{"hidden_act": "squared_relu", "normalize_top_k": true, "balance_bias": false, "n_groups": 4, "groups_per_token": 2, "lr_router": 0.00125, "tie_word_embeddings": false, "batch_tokens": 131072, "max_seq_len": 512}
Below are experts of layer 3 (counted from 0) of a mixture-of-experts language model. Rows are named router (the router's row for the expert) and show model dimensions 0-63. Each number is 128 + 32 x the weight over its row's rms, rounded and kept within 0 to 255. Numbers have three digits each.
After each expert's rows: a language model's description of what the expert responds to. This comes from a sample of Wikipedia text that the model never trained on.

# expert 38
router:199180168126109154144124120106103087096103114115167092149081152079096098125052136135132165133102150173174146149136112093172113098146134112098127128153134130056127189073156086141184170145128162
What it handles: Words like part, cost, paid and According, plus punctuation and conjunctions in statistics-heavy text about percentages, money and population.

# expert 14
router:179141209152168134175100097146142111095147134126129110120077147122136127108057134185121147142190103144144095171117094087100112118164152151116098145075120137097173098146150112120153095176172126
What it handles: Commas and comma-combined tokens like ), and ", after years, numbers, places or clauses, as in "In 2017," or "1,463".

# expert 53
router:173125140102149135170138147135084141141104146137165121113061197110152134153081122127098136094165134147115140134049144144166077095144055195129148125147143085058143177096103145084125170189138140
What it handles: First capitalized piece of a sentence or name, such as sentence-opening In and On, or name starts Mar, Bar, Har, Can.

# expert 17
router:179160132131161115144130149106097077107078110117111131079120108127110111172081188150133166126153135146168097107076108108173161088110140108125108103107086167116090136101152161140107191149145092
What it handles: Word pieces ending in o such as to, ro, io, ino, ano in Italian, Spanish or Japanese names, plus short words do, go, no.

# expert 54
router:176154159136130087160162151157095132110099117106110086131092132117180101169078085154216121170076117142170109147114091073155094125175135096151125179078101132115161134102165138134135129106127147
What it handles: First digit of numbers and years after a space, bracket or $ (1980, 209), plus giving, shows, featuring, and syllables like adi, ak.

# expert 1
router:127088171153159054170153158103112086111153181162090142075103107089172110188129112144078176145169118096141103143118098126149088032163147149121099161116135097086170115132167182079101035146109118
What it handles: Common nouns and plural endings in running prose, often before "of", such as part, way, route, areas, deb-ates, repairs.

# expert 12
router:155136130145075124168133161120089122054096160110150110077055154131107127213086157111139114164106125096140119163099106127132123136124078110105137191104078140113150136153130156142109178128086099
What it handles: Third digit of years after 19 or 20 (1956, 1966, 2018), and name syllables like ai, ani, ari, ini in South Asian or Slavic names.

# expert 25
router:140160151163184157118151139128129125114129141088111093099177167069165144171096125156092140148168152128111111118122052115208159091178100111089135152071160159130128118106177103094101079182147098
What it handles: Periods ending sentences and periods inside abbreviations or decimals (U.S., 32.4), plus discourse connectives like However, but, so, though.

# expert 62
router:175167136105096117156148153183114068133148124098153060117092149133177131142131108151127104185161116151106122116117127105190086139142091146089158124108096123032125123098124088124173093159188077
What it handles: Non-initial digits inside long numbers, years and coordinates in tables, like 1,429 and 1937, plus the word-piece "by" in hobby.

# expert 8
router:132155156115172161157116116128114113108112140107079136071080146098180160153145159161157136172151109115125113161078079166150129107131071157162188150087095108127128125098197143131130094123157160
What it handles: Standalone space tokens just before a number in tables, dates and infoboxes, as in "Area codes: 780, 587" or "born 11 September".

# expert 24
router:158159177152171114157154117138098151084077134115077105117121090114179121174106123161196105148142111137106124159081120126167125098131100123174138200132101153133136163120129185147104109159107115
What it handles: First digit of a four-digit year or number, 1 or 2 after a space or bracket (1911, 2014, 2021); also Germanic ze.

# expert 7
router:157118198114186143140126138179086088093144143116092079110117148107163154127121144142132193098131089163139078141120107117173089084152102112097129121100128174106150130137171127088142110170144150
What it handles: Commas and periods closing a clause or sentence in prose, especially after introductory phrases like "In practice," and before quotes or parentheses.

# expert 3
router:181177144134158109176165168111088111137121110114107068118102156107170115144131121130074143098153092095129148176061128145184100110099122155114133159158120145084126159149179110106084162155125124
What it handles: Opening syllables of names, especially Y-, May-, In-, Tom, Sam, plus mid-word pieces in foreign names like Umayyad, Bunyoro, YMCA.

# expert 48
router:187116216131168119167117089160129095118167127139109134121086122138129116110110112144103137122155081149080103189099114119135096098163112144099078133113117140144160140116161143078146125154152178
What it handles: Commas, including after brackets or quotes, separating list items, dates, thousands in numbers and clauses (June 2, 2010; 14,609).

# expert 31
router:184084132151195200152146109167137088106104199120142104136054153074137133147136162112093135106086078108139158175125073129157090061137068138136158158073137113107122152129175111133099166160120078
What it handles: Short consonant-vowel word pieces inside proper names and Latin taxonomic names, such as Hor-at-io, Po-it-iers, Ig-uania, and first names like Tom, Jim.

# expert 45
router:154114106096172111155093126163100111053076155138144177118120141150209097181114134176144140103172111125146117147118122132140123113164129121131112166068130147162090125134143109094156113182123134
What it handles: Middle year digits like 8 in 1822, dashes in scores, and short word-initial syllables like Co, Bl, Ho, zool in zoologist.

# expert 5
router:152122130157184110207115150088128122124110156099081108076109138122187120145097127122129142150201120134145095171093052114126179090165113125089128161075106105112124119167162139111115102206140148
What it handles: Third digit of years after 1 such as 1'9'86 and 1'8'78, sentence-final periods, and left, right, way, brigade, battery in military history text.

# expert 21
router:224110146122133111124191165127076151113131110131129109094105141110184127169067136132130120121178153142137102160077113119149111083175163130108164150115113131111128187129187185117111128125131141
What it handles: First digit of years and numbers, like 2 in 2005 or 1 in 1999, often after a space or parenthesis and in tables.

# expert 42
router:171177133117128110147137145140113131116133148117149041120124145150158142161068171140116109125134100122092131138111120090170095125120095154149158158101101109036116126128196088102142153114179098
What it handles: Inner digits of years and measurements after earlier digits (1940, 163 lb, 105th), plus verbs give, gives, seek and ivory.

# expert 33
router:142119167121138149154123124112100107115126146150074107049120142124136157169098143179141159181119083090101123132071107110151106093120060146116132142121097105109105142116147180120126104119135152
What it handles: The lone space token before a number in route names, table cells, coordinates and dates, e.g. Route 423, No. 41.

# expert 30
router:178120144138138118166090169146114115131100144125099103063093095142102045205114103152116131176158086103134102136092159112168120120155150150144196130114130116121147114112156124064071094195129110
What it handles: Common nouns after the or a about terrain, transport and war, such as water, aircraft, railway, river, battle, forces.

# expert 61
router:160155173120164189155113125107111089092073132123118142057123140114154142181104108177143164131143114115084158125106088131152091090134097178121156148072131081080103164121170164148088142190113127
What it handles: Lone space tokens before numbers in tables, score lines and dates, plus "Personal" in headings and -ol in recollect.

# expert 23
router:160140142155184116111135143110090110113132184122112120118106107139175141111128135127073178144150096164104143153108104124104080110137072136094057170145109106057167143111152125111131136168120091
What it handles: Semicolons in number lists and dash-filled tables, table pipes, commas, and odd mid-name pieces like ig in Meighen, Gimigliano.

# expert 55
router:137180151132187142185129114139074147121150167135119112071105143087212170130130141171133153124140116182146104194094097173122117117145118126192162128093105085086100100099200130129157117195151088
What it handles: Prepositions like in, into, across, over starting phrases, and past-tense verbs of events, such as formed, signed, took, spent.

# expert 34
router:125153180121112147109142118119137074114120101090132118122136102116125129150116121198170156162089086133135112151059132115176113074100070189122168121092146102115127155110131178134109132123145146
What it handles: Bare space tokens after a pipe, comma or colon, right before a number in sports stats, chart positions, election tables and years.

# expert 27
router:191178137127119130123110210127056137137171147101144067130090153085161171142095094156081147126120103161147154151118112149163135132071064141123128109122123161075150133116126165117135114170126155
What it handles: Given names such as John, William, Tom, Anna, and inner syllables of Slavic, Dutch or Nordic names, like -ij- in Marijan, Boijmans.

# expert 15
router:140156154159155139190143147133080099113056138177148083108148122150144121136104120196114155126089091080114141117075068091194179068136129136178139150096139067095125154130131119123148131137160102
What it handles: Words like over, past, signed, contract, potential, impact, effect, cost, often in sports-career or policy text; also f and year-digit 1.

# expert 9
router:131137083143158106148112105160086083136096151132163112110096148075143108126143130163136138146155077167139115176130109164095116111124112088154193137098084118052111162118163121101112096160149144
What it handles: The preposition in, also In, at, within, outside, throughout, of before a place or date; also in as inches in heights.